{"num_hidden_layers": 8, "hidden_size": 160, "n_experts": 128, "experts_per_token": 8, "d_expert": 32, "d_shared_expert": 64, "hidden_act": "swiglu", "moe_layers": [1, 2, 3, 4, 5, 6, 7], "n_empty_slots": 16, "router_score": "sigmoid", "normalize_top_k": true, "routed_scale": 2.83, "balance_loss": 0.000995, "balance_bias": true, "init_std_router": 0.0176, "lr_router": 0.000928, "vocab_size": 1634, "norm": "rmsnorm", "norm_eps": 1e-06, "tie_word_embeddings": true, "optimizer": "muon", "learning_rate": 0.0101, "beta1": 0.95, "batch_tokens": 65536, "max_seq_len": 256, "train_tokens": 300900000, "max_steps": 4592, "dataset": "wikipedia_en"}
Below are experts of layer 5 (counted from 0) of a mixture-of-experts language model. Rows are named gate (a neuron's input weights, with its number), up (a neuron's input weights, with its number), down (a neuron's output weights, with its number) and show model dimensions 0-159. Each number is 128 + 24 x the weight over its row's rms, rounded and kept within 0 to 255. Numbers have three digits each.
Before each expert's rows: "comes after" lists some tokens at least twice as common just before its tokens as in all text; "gets" lists some tokens that make up at least twice as much of what it gets as of all text. This comes from a sample of Wikipedia text that the model never trained on. Tokens count by the router's weight.

# expert 124
comes after: " C", " c", "C", " M", " B", " G"
gets: " E", " I", " Mar", "ou", " U", "A"
gate0:124117136117074144163118093125093144141125130094149123117153122157082127135113142098119138174135113150124149120171125089144109139184138152147120137124148075126133130070165134136151118098099154076119141143150159115116087124158136097118128146129155143112102139091139148116110112096111121123130127078093122138117164120081114135130124120152158132122110139115130119144155157134147145146106126097065127108109104088133145141143095142144142149096172094121105125204120127093093164146136105
up0:173160121153168099189143135129103137132074091135166090138122162105143139167119147146138100119101109114112153142137125061135121174129122152134155126135160095149146149153142145154157144153106112084148077153146128105163109104134152132141120106139132119123113146090137107151145107134119152095136132120124074125143127139120137109154104136123129137144144095107187147135121122118135101155123122123160143111111122115129104117131059173157157112115135093104109145130123178112131131152153067
down0:112103133125119100142151111095107119139141122098135128164135120153134119126119114126081124172100112126140175122125127107106119130143115118142146130134120102104145070119081124114079128136125103119135149135104132120111119142155110114125190099169146142142193159140145158104107118132126142092124114054084116127146117170110180167156148086162147136117128144093177127085134127160142136098111086118157111130123131117111104119111077121106109133110125093157109142154129134149158117145175091
gate1:139123150154121141137129128114101134110117164130102155166118137061126130145125123142118198121136075139101162127160142135083115151088131134123119139134111104141154088139127103122145127119129132116119108139111167091100134175147199099060117150138168133103110124111108130111118141154136160139143158150097113129165139097094125118111137105187102112115077185103113135143117142136102129132133114129082161111064132127118128134112111125124132135121124123135133149134151126141148121107083174
up1:123146135135146131130103131134156148129113119091139140128118089124122140148114155121103104112140097152071152145157098135086134156094102104129149147083093171118156139151102111132100092085139114130144173133059153113131123133118170126128126146136145134112130133167127165125071136174115166151132173128113112144147119091173140134101118114181135121097116160111133113153131150111148120117127069092137107103122111102125130108103078108157108150098158140151137133125113088132169144155094131
down1:136148165169160153114142088138140154152120117131119127137118127123143124112100158176100148121188128121107111165159123151141113131091115098113127178122094125180089121152131186155111149152130114129140102108135107166136104157145155158120110118142137160147107100131113146119151112077159153102163124128091139133148118124154113100137151129119121126139180130098065152149102156090131111132083124106155116113142137117125111119129126154163141136073107162143150125123122081109098077131106147
gate2:159119146130122119094134168149105088144160106119165159117113120163069126163108090134138122150121133125135125091160117128122115156159099112076131132098133164135163182114154141098178113097138138156154103110135134118116147113163116113122187166184159111116108108137141113127115140107092114107104131068130086118146136107161108132085123114161142121104128142132132070095128133128148110109129104118103138170087121144156122135122131117167157115154149091086140130131144150145115134146108112
up2:146104124144094126108106147133145105189165107122141158099140117135111144141113113114143109115131160110164143075138109147147136160119134110105130099144141162135152160107174150107173131096178131133147144117156117121145169120133082125100196187135143129114110092155111130122112108110100123104137118090124087113104131124141096130101136117151134128142148134153120095061133133100142112116122153124111130173124136195161109136144116132163137106131175085097122104104162135139159142127112120
down2:091137111098146098142138137093117097151113108127153123168106119183074176074137111156118164126150118174099154142138164115138133140154110129141162137142146127169156181143127132069115131109159139132138143114148143130118169102146094134079188159141140130130114104137148088150087103125165135143108128081137135133070149126151161132132125115149126114105149158154151107131120143149147145128100125126108153141117129136119160139149126123120104079138122127137145095190143124126100133132116096
gate3:068078128113118151189110113116092122101081162098120145180117118100134202179136108107144151106153142099137137146110117107148107091160135120127129097143139110097136107136110141161164106138139149074123130132106131137104136107127169099138097171123131114138118093127109109118151147123096130105143107121099123100148143117145124135135140159111145101119120142095123128113146116111091129111092131113061150109100132093104131162107106146142142158133146128195136103128110166110112145132136119
up3:144154137152148121130164135135157131169158171114147095131110077140096110073155133159126087093184118129094156138130115152137131117109104109152124128139101145163084145098101105121127140134149128161156119111146128104157147137137132142124136133142129090143098165117146121096116103106184135130143141135131098150133148124087095130095092063174113128146102081142129134146130156130117111097153150139149162086122142134141115098096150150110133151117112130068108171158138151160105117138152116
down3:080110103122128144157141126132112131172121103131184148183135127104133141137146119142120133132135120091130112143124194147138104151120122158128121112123112078126138109118154123141153184113140100152122104098131134158132143123098107148160135160145116116120108098146144109098174135084090122145125107102144169138136088073174127145100091098135134126120108092121095101148114158150102117068109111068109134164132113161109149091142128148105140119127126098135130115110111134160127171146162092
gate4:146121164119102169144115156131116148107121137147133090143168111096142136119137141150076138146144131113148110105098149134123136135168090112151152120160187126098099150183110129163141130128087131118112131125129162087093149129098119116118131173128137129127101145159135082082103132119113157131125105164134104141096126136125111155134092125111108073100111101120111099152094143119107154149120126110103149155056130111145132140092153171118125130128158146134154136165125089139073125078124104
up4:147110135158165092120146131090117141162122091127134130120076122165112156151151126141147107070119142112122101137157129202114149103109134143102122105126098113161124145144116155135183140134139130183143139108101144180119132113137141113107122100118124089105132152111163168103143147126135149098095126160064129143159178156138103127111158154153108101131144142147133145118131160113101154135132123128153111138101164123144130140074109099142109150084101121134125141128121109121132101156089177
down4:113083099129175133151099131123122152124165116125100133119112078176110137111091111150125177105144132171098128080148156161097125130147146128110166110093138145115165114117095139121093131112117155133141154119114192131130105109174152133087130155145090128155133111147150108100105125180123155136138134120123108099088106115140139128142152112133156120175103143116129089131117106148139096145127125092146103190163126139149162128101118173111134135137163108096139174140109149105120104109134105
gate5:131140161110099097111106112112129127158112122150147123115140092123126086124153110125097189168114130151121091115143120127169143136120146112154139143115132152115129117098143117100137092152136141109100135133133116112136150115121136082110090168148132134135106137123149150128136146147114169141081117124140065131122152141101108086163137185134100113165132125126142116135104178154089174114046159125116129165101109109099131114119089083170150141131116112163110118122137112171169121110096111
up5:139159133134129135108117113105155141122107144190123112136148136115155130128129121130109148182132148135124096125080140121134134115126144116131119130085077117150106100112189153101142095130137118114074127106094113116172112106109115061148143152120129113156130131114153130102141198146145142074091113128129082115141099117106123126127092133151128121149115092152141123117110136158106188112097118095093119136090115085137088148158113090141125099153110116168146135136120130118134098132136076
down5:084104140077136110174128124124094129121126127113101113143104116138115124100110105106112122157099128105125125098144162134093146145159144131101118129125117108130110149092102100095134102142152107125132191117145146111171109127179141124142110113118133153107149145117133075074124088171117133135159133127175086131095110103098081081121076134090139150147146137128140152146140145134107128138123123119122120094119147147113125116140200116098139119186106079128093135163120133162129110150127110
gate6:136129123140130140142093133133129118150140144130176116147144145106113129190105103068145104161152153128142134077096156130099143129115169141128121156151149126173124104118102075156140077108101105156076077147128180124112091126084117156142150148126164083128130122143106105156118116121108140087136112113126166120112094098134100153107131137146126118096110125105161131158141148156139136107107106072126138136140161118104100135122127129157160123134111132142133146123164127146144113062099136
up6:127100168147136159112137139163119107138148115139110119111156091147141182084185124116162139114144131133117130144152152167153103127090094124093122131133120152125138152148138155087138193119110126108166118122119134097102192136128127155134116136117102120131123191122108148104130097171122147126103137135146081091135162086119109159128171135138111094134123114128122112150106078099125124157135117161143104098121163105155169099110099117113077129124128145151105137133090140119111146154157155
down6:158139098136133118171150102110155132152062113145102121111133102111089155109147149132085134104114087120135169128154129116119116097104076106161113143125087154129113100129118102117168108131121140123147152138092132148083142101125135107123090113106139146108123166107156158121144107118110146127100098113128175139147161123100148096096101123131103135144145133102131142113142153098148079173113114168063116105113130089123161098172149145141118128165139119100116090144125108174118112091138140
gate7:155128133093112176132124167144099153091164120104136134176113161126131145104145108145163092156125133135128135130136176159121105158159134164072161140143114182117130154115148170151143104105153089117124107137111115148126096142160105179101171183101110111154113140139104136158152171149115129140102141107102115097134100098146149151116152126131119138159126143142110136101128120124146137149113117123185127122129132065137117156132150129133152144095139103163133161096079125110095139136140153
up7:120130108106129156119132131132103144071176110100105093169136149129162148090144113143142100138121139130127167113091148130122122129195121148112181120113144156094095186107176165150136174116154091090125111157120180106126106128144113130126162157113083082139096154115117122146138133167120141106118140126138145132107127111156119150121120129173137155155091149084141111116132140102160157140124117131153124169154112098153142137160133137115141119115122099165126134119090129140076118155113115
down7:118117133155134128116099119121188138139198091147106148129095128090111160138152159119127154154148128113080143114176126134111163137121121135163145131144114116128136149122135098119114115126092124106125130127144149162128064128146166103077089127115073130129108149149128140142102135149121107131183083121143184136113128137150083089143136114090114102153139138137090159125121131123145131070135124122104165173122118122163145116132119132128131135109157158138121187174130122142140159102099121
gate8:132105175100135117132114129164160125130125140159168110203144108087149116102111104092120130156156132149132153160081151127133093122147141131102124167109133102136156172083119109151128123114138134130082121096099135137146105138088107133094153127101168152089140108179108140070100147110107150128127108156097121100152113079078146120163092126153168101129092155131128113140118125125108146105131113096123135148124129126125144097090153128150154105113108084117145120127117147125114112096126103
up8:106130120151086125068098095139149160092140152096127128114116103150123119120128153111139124101107135173160156135144134113108141170123136124116113132137110163141125130131085108106140130147139140145103128136073126112163151111119095144106104133098133100122167113112096111130131144157109141138142140114140171115077156135092111100128151122135104121091144084116207155154119099161102129110100163169155162098154134115117141155112147125160130151084131103082113120170151104150133142165137176
down8:103119125109124123131111112121153148095130115136115139085124091153135140142154162094132087138150117109123143170124104200103083094128148132077153149139101124123154154085091132096147094169137107100092102154087155127090118104091127140122133124147121156123152148105135059125137114141114141107100099099109113162096176121112154127124108144151115139164156137109141145123139110141105150081070130139115132135124108076086135155104120116124122144166128113161134134149117098112165122136123127
gate9:098139142146157173158173116122112146118084119147124127168129144111147132120157131137152122103121154109129151125139106143125107099145132136150107120099145129143074129113117113114079096177094118088136114157124180077102114114124098167180104130139065110110123109130130085107150144127135100105136123085089120141152142108114151094165147137071131093112094103095113107108119128105115163131145133112148084145108107126133123136151136164119134145121123141134158146122082170148148095096139094
up9:111134127150122111162162149159110173139122066144124148142107124081155126129166117118091182101123197165142096140082096122134121120138182131147139107111153141122127080106126101126122069124142122133111085138153140105126095151119108119116117132155129088150108095116119088089159124141126116130082130093107123130117154127119110139141154130140112125070100096124112099134122169126155168140122143153109107131090159110140148125147148144104124122154135166131159127117150133160146093121094104
down9:160149120115160111103127138144083131123104073159130120161156095117163148126170114163130121128168120141181119161169149143127142143129110094148139144107105139131134136128155134169131146154135133116117118116103127145160086128118119116141128122152140098116147128124142138107150116168114166091113156141094136124118111153131158137148139113121123123121186104123101189162109122108114107091107131136094063139124140068100110166130150129122121119162088118130129077126162166064167127142140150
gate10:095106140108176127096156101133143081145105139128076137104170138147131123144152138103163102122141130168138109148161160159160142150125158118114146143124097121188156107134162127130130127148129100130108110076133098128113115109138164080111151130133131137080105134109118128108105134110147123153112105072127135106148126081108126110108124131102172105131124107117112149102120163155100128145139148086123172120112144101117112182124118097144143156140095121151115133202134109123114154171118090
up10:123124115105159122117113119165127123184102145130070114107131128118091128114163164087152141149125169166129088167098117159176171174133140088133131115161099118145143114143095128132128140139155083142106106072130151160122133125121151060086125129125112124132100123117149106135095135082147136133109110116116131124118121136116116145090125126077147091148127130125127109125137144159121157134119143119094138129099138096103155155101133122169121152129110122133131145152156065154122149183088131
down10:174110121104117137103134141163123138169117158194109141115142138120154132141130117103118073135125099095096095144175143147114118100130119121124128100126106126124151126123114143093159074128144106137096094104132121172113097076119151129148097117154137109124096105131152097127131133150150169111134176153091156122090130129137150152110108077116149144176127110112169163115138124113153161124117149090140095108149170098117110147132109132123133106158117153146122094164115154146177103118084124
gate11:090125110103116103168135160114081108145091135127125120137119146127139190131113186123115121124160109121118111099091120143131120127132140127099182140105098101102133146156137155145142105094149145135146102120121176100092103148114121111155128111118105154184090149138139133081158114151145137112115102104134159109129166110195135142150142160133107096100138153102170110147123132153106105123127165175093113120126131108107136173137162107093144124097124168113166120144139120163125133155102153
up11:117113123125086099122101087111140132101123138137103130149116126082130183098133099167115114137134104132113115119106107142107146107134083141154151126139138164187106126119147145147173110134153099100137146120150106125185124148123136153082135126133113139156100156123148150123105153145107121120112096142144116152156192082136063124159129139133123088126116112105143132182137094147134073113126126141115125074128135078120149114087092121113144121145134154079128145143140121147092165152111131
down11:125112107098143123129119145160108140116138120113161115139126143125150130119131103127091120139137120121152110134112078135120122095138119139143158146175070114157105120080156128148151155138068123140126145099114102135098109112138158074124152155153134144139136129127168111105134098145112091121120125157126159131127112108150073114104128093147148083123111130153119122086195095177108155086124127108131104102102120147139175156119143161063162140121095141118152139163112155164150134166130154
gate12:121096172159110097119128116149102125151140098113143087098145165137123141132163151130120060148111119122115111158116149148120093110122105120086116109105180120108118160146146127133098100103140127083115140154095168126076143114144119103103147127180119145077113092101130142144117132119123176122104106099148116099152151100138140168124119113142117131119136132164121133110111133138099123117129128081148106156091147111107164103086170130142120117150150054143106138161105096151165126121129108
up12:088103126120110143125088124136142160147156122126117134110158164122122111133138095103131126143164136122134130079122109115128181165123120105111116137156155158130136115165139065116101114122146200123123171117129127127124135140144123163107104109123116139101153124140137150106121142164117090138121133130134152076102149090141158167107108106150140156122104168105146093179161112128140083126177114138065104082170106155119119150158136127177157154104140129132131165161148118116133147111123123
down12:103089109104097117121134170131174158141125110103123148090117110119117144124135132078159137137084159107127139169177131112134176126158138111102082125126107100122153139148101112120129086126118090124118106115136123162154127122086155157133115098063134170106124087120081116148163125133118152128106128117095059147168108125119095130118162128141125116136109090101163070125162133114127139103165129095112100149148153132160148126110137139133108117133100133146129156154153125139096105108148144
gate13:150143109147099133184140149131115097115131130123101112146159173157150133166095139167116084085147150126179163107143094172122145137138111168137130140153121145127136129095165146135109139112152085132176123132132128135128111122146115152150127070161099090138119106162146149152120112103140130114154129140133167125087139178105114108121125138164109159107090083127133140125090151169159144124102123140117131120098106135154169171164114127110143097062123099140142119105115124104145115113117142
up13:142174118108100139136157157129123113084117126162162140147167138139104076127123121134091153130108142119194131118129173101172153101127123119137143120143143148143145142132118086142106102113139108129132136104131146103133121130098123101115128099097119124149115104158138130086106165128140107134151104091168158125154124152106078112062131106142118160100134114120141162115095157140097151120116125136134105144099131127143140182173144112180139098082140101148090144105128093164172139146108154
down13:158134125099130165105126125110145111098100097124112143172101116124102146115117132120101124114119152132137156142169123145145120104143111136174150102116105155091145097121126132130131134139124110141155082122112133109163116123139098153096147159131096100104132133111093119142127138145085122123083177137106135164121119135126086117129148165147147111159113076081118111144125150166122124136099123091146114120140142159132149155130153215185145142141137080090153179102167164114142099115163144
gate14:116126151104138152161125125169111092079098147104094100129160165119123125152090113103114132117151143092143126095147113113147115150174160164130145149190111177104173108155139127129140154133121128090114094121135177107148115131106153091113096118105143109148127097111116135080130146097124123158137112095133138133123174129104127133161128106112103099138103156116154086140120162113128130141115127127115108114160175120108135112126132146108128153183150162144142100145150120155119157092057109
up14:122128125125123170154155135119080153099107158118136111092125116127120143150079135059110085136101145095164119136121085157123109097197122167099137131127120123112164152137145138125142113150104125143095110108118171097155126131104122092111141167126125112134098102131125122101108143107159131147117147107123155135112126093107145094137115116100107076120118096124133089160110164115119141156132137149142109116095184124101153148144112123126110148181111120169105133120140141190113135082115092
down14:134159154106127112122100137117179137127105095146146158113111124082129150169134107086113101106135121139148120129140101165157142121152144126150156098173098123113112097116151179098106157145128111100144114121129190091120154136099146155144134097160130123107123132126185130110098142101121120151145158094115111150120158097178152138124135127088128118112131118136175137063120111098084139111138117097111103124144141145102132105119154120179100101174136128133136143149134100177140117120140178
gate15:127153118121114089155112144125162136170126128126138112123096178113189121153135135120128128091136133088139103128112157131112132110125128098090114162143113150121168124092153098093100137090139164102128128145125134157122142107107147143157156145163116141111103103139114161109157152152078126120147113139133178086142109101122133115153108102129085093072165162107093131115107114112124122137098133143116112158076144125142083104080161099096151137142144104095160096140162140126146134092117157
up15:151144112152078113186122154141129123120152128138128112134150101107128088125147114096134151134093156153075142129112091121130126149111134132100110155166099136102114154120100159133082137150129162115144120148130128184154109100162127132091166125140166162136123162132106136166066152157163169118123148144156105149130102129097139135120156119129108121115133116178089082122081151136141159088098142161077117104134133168087116128120107116157108090117124121141123145110100118127127149116113099
down15:131106114141109153160145147139125162135079164124149094114110089113090096129145140178120135107143123156102169130149130116102105154097065138144111125139086137130125147115117119114074182158147078141075146132100135095087129093136149122130157127105157131103135097107157122073111113112117129109092121111145158082168098105132165085139146125123146106135131127112090125131101143126165145126119128099141145114131108112152138128123167116176108125128157107167105124162144082133115113139135119
gate16:080128161123098146126142137168124118137082101113141123126106094137117135164090175183109106119118098150092101122116185143097139137128106116134128163126113130144122093110162163125153155148135097136117143148111113094145135125121136107140100111134115142175118081089103106148123132129157174142146128110112145111128142116165110103124093139086128117099142105132102176106106123152098101094131160118192167124103135101110147089112134109117138102088081122140136156179132116139176131135126129
up16:112138126114136101174122108084137136111091089127073120100105140191125089129134154136151191094146141091120111163133138090138170122127081131121152083130094111115152118166124139115143103114162119130074152102125071111121115135136115107115147131154156133158073147127110153143161101112135117109103132118076139129142138139141135157121117129147129112114130141161093108114109171139094107094138112147116148151102138131149118138169097152111133131148127147116140131114115112145071144101098086
down16:128129130137128162134126145134137148132120110163121132107121183133112136161172085079151134093130136105155134141164102144140134140145150113141103129130092142105151115130101128138169156121117121153141117099102101142105128122125110151129134141117175167136135122124115161149116122106074114105171193127091165093156145114115114115117147114169136095141132143195137156135119119123192106114144152142153121133146155115139142074140153119105092172147123106134165102123160183124183112110149147
gate17:094145103121126097126107150149108114110134139088175126149087111137147153149165111153126086158157125137113119112147107145129145121122119127147117128116128148118123116077138158083139141153091114087161106117083091077065121135097136105141125131141149072150098088134098114141182108154150129159098128093115133118166111135120163088141168144104129122101138155122183142085112130143131127133123140102147153127122118111136132128105193084146159131169109133119135136103156150147132146103118113
up17:138147103133134128133116091122118154151123139132140133108180188103123105124155148125146138145071094099128145135139108105106091126134135130133186147115127123155141152107112111162126128140168124141135120116152132173115145079127107161117128111130123090126129127160140132140116136103122087118183168117113169150077139138147065173110095108072107157122133117104111127138128146099156138097160157137135118097174158139158128161090105110119108104129144146144127133096114177118150094153089134
down17:137089105128120117130093124154096159170144126115115109077173164113128130138126085123141108124108138148147142133135088133162074115152119101104122140129132154105127115115162135160141143125117134112175152151129074149156121155152117112145088139107136128143128120087163132128093149184101155111175111147163129172165140117132105110144175155110085110137141153182074130102146143126140157123110121148152136138119082116111103127119125079120099133093117162088129133116106146130099135161140147
gate18:116123134109104127160151155136062152132117093143138083163157168142119120084133123101127109149131125090179115122165167101119109079154144161111144168092103140068084135139159118138137145133136133147080168112139146105131087129117146113139110148107123127162107114106121166128101108122091162130125100112167134115119116136162103141132119162132151114128096145133136135112140167157102153111102130105128094157118128104124135131149114124125102124164144157143134103126055110137107116140072108
up18:139133118134167107108130124119182150148123143092083129084125102118137108152142153114106180101107173099119093166120101153149141150150141085105152107138147123113144113148071132118115087105132124130163089108155120150168138132124115141132158122148160151116126114129130108150146138120148120128133161159127140166127165111102123147121113093135127074132141099168145129063117130111128094102105110160122126097159120164125124167138111091136127122084109132120161137115136148081142132094077177
down18:132135147147154138134092162085115168142130150129129126122111097142106133120112092138130122123155087132095077105113157195115189140103180124084075150121135093160162093136136148139119139124104115145095156134094142132169151127157117121120134120143089128091124152097090125129124079115134114138166106078083120124148093137106112114152145164125143106113102097141122122132135114128100134138146131097123131138113123073135113139164142124175135139128154103155158169127167120139120134167147120
gate19:089136147126154130147104124126080109116114141136138129143145137115142161151124146138115172121101141112093156142109147105124100139079176141083148130147101149099166155108088161120069091165165180100088107136127160090100140138122132154155154133132117118153136121138154117139091190121121098152137104100117155142148121159106157150125128056083145154104102129119126098126144141104114143121127116158110106144104125109179129131134160147110164130119112117108107112157122140128163115121151161
up19:133175120136126159122131157100154138133117112120152148116117126098089099092081073145133159137138166126125157095140125103141151143091132146134147150115123145100142104097138143154110118149110131114098142148130146177118119149106103112114140113117100137125133118139149145148148100116058157123126147150134119098168123148119165096177151177140086151149108142103128156148136139139148157133119130151087091151067140104152098151180111142157156131134128124120104174140115082115079080119136117
down19:097137155128130107132133116060128115154129141141100140184098149130068141126100107146119160143124111102126136156095093140134143148107156156140116166132103119098106113088127113135099138093135148110205086130117101097149146105119112175130153109113149119124142118158094174133129145103145161164113116166114149082120144073135164116139136116105153124151145115151132104144134097100142136165104090150114138109139108144139180153128131121094123105112152140113114113066120121145146151133138117
gate20:144111129135113107135118093170118115152124150161128073107155135144156172123161138105104111109152147121095114143133114127156132102114166168096184143123112142141135091128142115133135138146087156136085111135132152075144098106090114085132134153139147112154115123100108105119125083120088175112175093085098139138121131095106110112127138089109131088120151104146110147109138160120130139101110108119131140124083190080099146132129091113099126141074111110131129162104130139150108119134100135
up20:123106092125119115083125092152136148085118123141114173104068134141133114099107115123163130128132098154137083156139173136161117111131123122097135146141156106106127162112126152102162108132132135199145126111106057139162156164103102149133127088146119137102128149106119164152162164117165130163136118093174115146097132146131120128110093131147102138168140151139137132178149130134133091158116086131124124124086140098145139129117122119139093132116141150099164118166137136147094137172146112
down20:138133143110072125071128145158188111161102108136140120157135118144194126140131090139117125118110143156136098142149102107074126117131088106140133132149112149115111132057138119102117064128118137127100132116103131121127136088177166149099168131109183126141144112086110081143134143123144110109138191132107170114129116122103125100121125091149125091164146160147143112103129125107071128127127115124167135124129148135123148134137132138153129122176096115116100155134132119141132117139124111
gate21:091093136117118140100088082147109102140108130150110148096155155137102131169166135162094095140067079122127159110099098118144123103105096173131132137157127094116093130139101137136117087104122114106106141157111141070104130102133156131130124154155110041130113125130123108123154114117165093130146096096162162137118098142108150130153119160126131129141090135118108110162129105146128129114125144156131126117145129136115106139133182129115146117112100152142108112130120061112139139134110175
up21:128101114126135122155149099173130140175129139144118125123117146141145133148142137129123100138122105168135157151101153140122141104149124138130112092137119079149113089161126134140087066161130130104089070130138120110136127123128148119102134211127153103136094120114139121143138191079126105109140125091153117120110152113113126123148141114172072116135116125125117136125137125139137163125133153134126094144106148070090190187126187132130128128139121126124162108131102115135142082119102105
down21:116102131118170124150159094150122116142124117135121140124109152132141186128116143147172079122147166135129154154129127151133099152095142106165102100127137129144119139147115121107118134115110127145128126101115140150064117124142137159115151128114188112125192170105151117138104139077112101140129152143102118149099099091129169139185138109135100109164144123171095124146112077112147122103092112124143110145100130096132121138151144088123120145128090135151164077105149079105160148102105112
gate22:129118082137134153131106045129124158160116129171152106091139158081102138106172139151103094121148122167086150138105185145159089136080096141123163091126141126158141105138113184149132157130128117091122109148164125092132096135133117092091131121126121104118138127119133131138109099096116144122136101124138123146152136117125132124137136113154134115136122154105138138096113121094143106162099124098181118098112165115124076123098122151123169179099123093132121130140152127119143104156149113
up22:084107153131113090129112103150124187096131110116141093106092135143124115080129128136190048109142085140124150137128105111076144135135140144104168100128161100102132129130120141133119139121119133167121131144130122122096125156086085160117119148109095151140140104132117142150130160127165138160134150151142112132089111161167157122116137135094123163129124090176091127130110100106131141096122117118185142123140079115123126079156110154119154119147139155152123161133134162151135120151159144
down22:144080119139120140101138117148130186146153138106128096113165112168122117133117178090097120137094124161146106103097113144117147097126106121140139131144144147095145148107169144151114120138127128118149118157122127092169145090099091119137137154145130112129159141164077145166115160138156128135115144107102163136131172062152084103143126128081127119146142133116104114100154110121149129152139099110128099110154111160131169119157112128091131111109115094124120152190135179099135139126181139
gate23:108137104159173141116101132167090127151122143110112135101140157118086135149109111140111148130127150145106090113118111161127132156120140129082141111132089094150122121133102135155156128132105150143106088171158155149105087123115116130139117167146078099132133111127157117105119064108145078117122144069124132119112116142113139142118160180123133130124115152137188130122118177142105174149083113110082115098125152122125115090081183109128114139137133106149168121157108109124109140146141101
up23:124120091146175136118101158148105137160132099133156098116120163134132134164098107108125143113194165154134085122126123146136093155140128125079113095156086128133135135161108152131097140127088158168108112115130149157129098140115109125119139173127103130133140110126140126075132115095118079131134118073154118100110128126128123138144127143160147150100098154155139138088105191138161168129111119118100122105115134098101142083139201113136143126146124100101140144162103146138100108098142114
down23:142154129095118083149138099092116134072130150098102156112100108141123138085154131187111121112152080113137154132071140105139162132137194120133118100134134163102082098156150120099171155117105140116087126156125085125128106162142107185134132093100082126118099131138115089110129135138135097103149146134160129138134153147132104146138127162100155125127126109142096132144129107115129130143118163169153140149131146107148104148139165131113135139119124117099090116161153127127136117108164074
gate24:115189098153129178123101153120103118097164125151134130143100133129119159111096108116134158133104116146132140127126128120109139144150095135141105124076137109106146106122149190097154132115111180130125108147118117117131123066168140099100136122121128106124115119125122182102128114141109131090169075114096094107124092170118108113128122094120107113148137099097128161172096141133131118168141104193114126135183157130117111162153137126143151169161139082121114134141111100121133109118140105
up24:123125155121112114131126134110153134116086127116130125148141143147137112138161178169116116139157093094113149095137117102148154142112162165106163152158138122118088143141118105169104092129124076148110131093107149112102148129114132158138075134171112120140150119139114103111123102167149126164151111153150114145122137111113154155105131090166156157111095151155167131110118106126103083123176127070100113091122088144108131133114130121131142057102162136131171132127159167132113111174134131
down24:160105139152128113123104124151145136166115171119153082143144085100176141125144161119133166102101095121144128141117107116146144135138150114118165157143124191110114136111130113161083123153163164121209146124131176113149139101112130107126106143138129125118106139112132082102132114145094130141122132111125123166150147088133132096129135136124091119160114091127152114175161133106122123100096139145163074138086083124118104117130167111132164104121128150092088130114097134089131143098138143
gate25:117130095140119136153134123171125113159166142157144117108168140102095118159114105103107177142096142137155110150136138120136173149097116109143148115137110156144131135115140148123109080154130156072155146156120109123147103177147141158177102136139141152117182137127110153113158141124144102152145129121112156102158124101114135098138155145082098103104093152134100163107144144128151146158091121107099119133098131076143136112109120121133171136146113108155073126127176101112172137082151152
up25:111142119124141147160106112137137077110111173121108093117171131094167110121152114132110174143103181141134119134175132104137163102101130118173152134140096142168112116139101148158092115137144174102136180131126148164167106163128119172148148150167090134154130133119107156127140142138116121109085153117154106116187103112137125109119126127103124101117076148092106145118120110122112119123103131093115100088120127131125120136110123141128177184155103101121099176127152119117120102110108113
down25:172121131109189152090137135129106128113154148150120131111163120133102121134140135154111102164105109166140117166163180106115141111064131114133130140127134168164088129074126152162157136135137131121113135118060197123079132134133133152132138128115127159153126100097116120154162122179185122131118143122091100115146152111154088134151133092121116096132134107146125109154105098130157085126117121109115103103121145151149162125115105141117157100117154096147136139140122134101151122160147138
gate26:101158123139088099147156121139113131122071094123092140181133160122119108119109108125112112126165131104108092161097129139122109136123132131111162180120148121121152098081116136108132110077148140081148148127141133171171103141110107135110171142193091133148135162171124137130107143137147133115143148110097137139146163085143102132169140117112131130131088127150138101135137088106167121162149118160122108118131145098127066122111085088113159098133154127118162118133131162104113118103121144
up26:175141146090140121158115132157140074137081127123147164141150134118137135083142136140060129121091105096097136146159124126110100125155159139131091163128104108153148135123163092171107112098143103126170170114137104109139130070104140167136142109150131110109171149125116187104096176137124120111170102123170117118155102142141098125104085113109132133161121155109094119123118103120141133102126113154127177136128118152113150139140080129094126119149148128137143106153154153115122151130112144
down26:172111146122041089105176146180115118126125117080145111155141117144153149147106101120099156127166136139151112111102111136106101099121155119132123121116164117090127079143117114107097122134129133154113126133162158130144139116117163087098124164131103174107107136141118142137149077150085138117143132120100151106126094111147129132137121159157110142086162119091138118136114154127149126108126123168127146179136181127149128145124121083140136085161126136153163134112149116120131138070136145
gate27:112115125131105152139130144136131115165164099156100125124139133158122139124089147117132105140080086139115148106122125166144153141087118162177125133148110130113109140100140162130133142127104164068112113132146126095126167122125093109150101164129104146103095143156133119108128095133088134079136125141107149128134101126123150092134168120169083130096095105135133173165146143111112119159134125170092128151117098135130133127144117159092127157113116079109079178163089177108139096103134102
up27:131112141114145121162116115116100085135128092172119145140137153141107099121110125084125143168109094141138139097130083142139101116089116124175116121159122110109146130127150128132152124106141133065100130148143144150128151155143107097151106159120093134117113140122137150079116153100106112100110137134140132114169111144127115109127155145156101113083093120135101195103120143150070164174105124134114102144160109143115083101128112121093126148161129086139084133129109165102153120076098091
down27:110104114169133092154136113142127101169095173149103120067108168145100150072133163109110090147093103115110134130177089165126137148176109117129142108141099093088118131140139095106122102152102121108113126125141134164110128089137112115140146122098110124160143102102095101135132078136118144115082141162131146154134130134146118146129133142130105093104099126125089085129135094146161135149121114166137164125162101144179133122130118157098155142112121143171139120129157172141125161156121124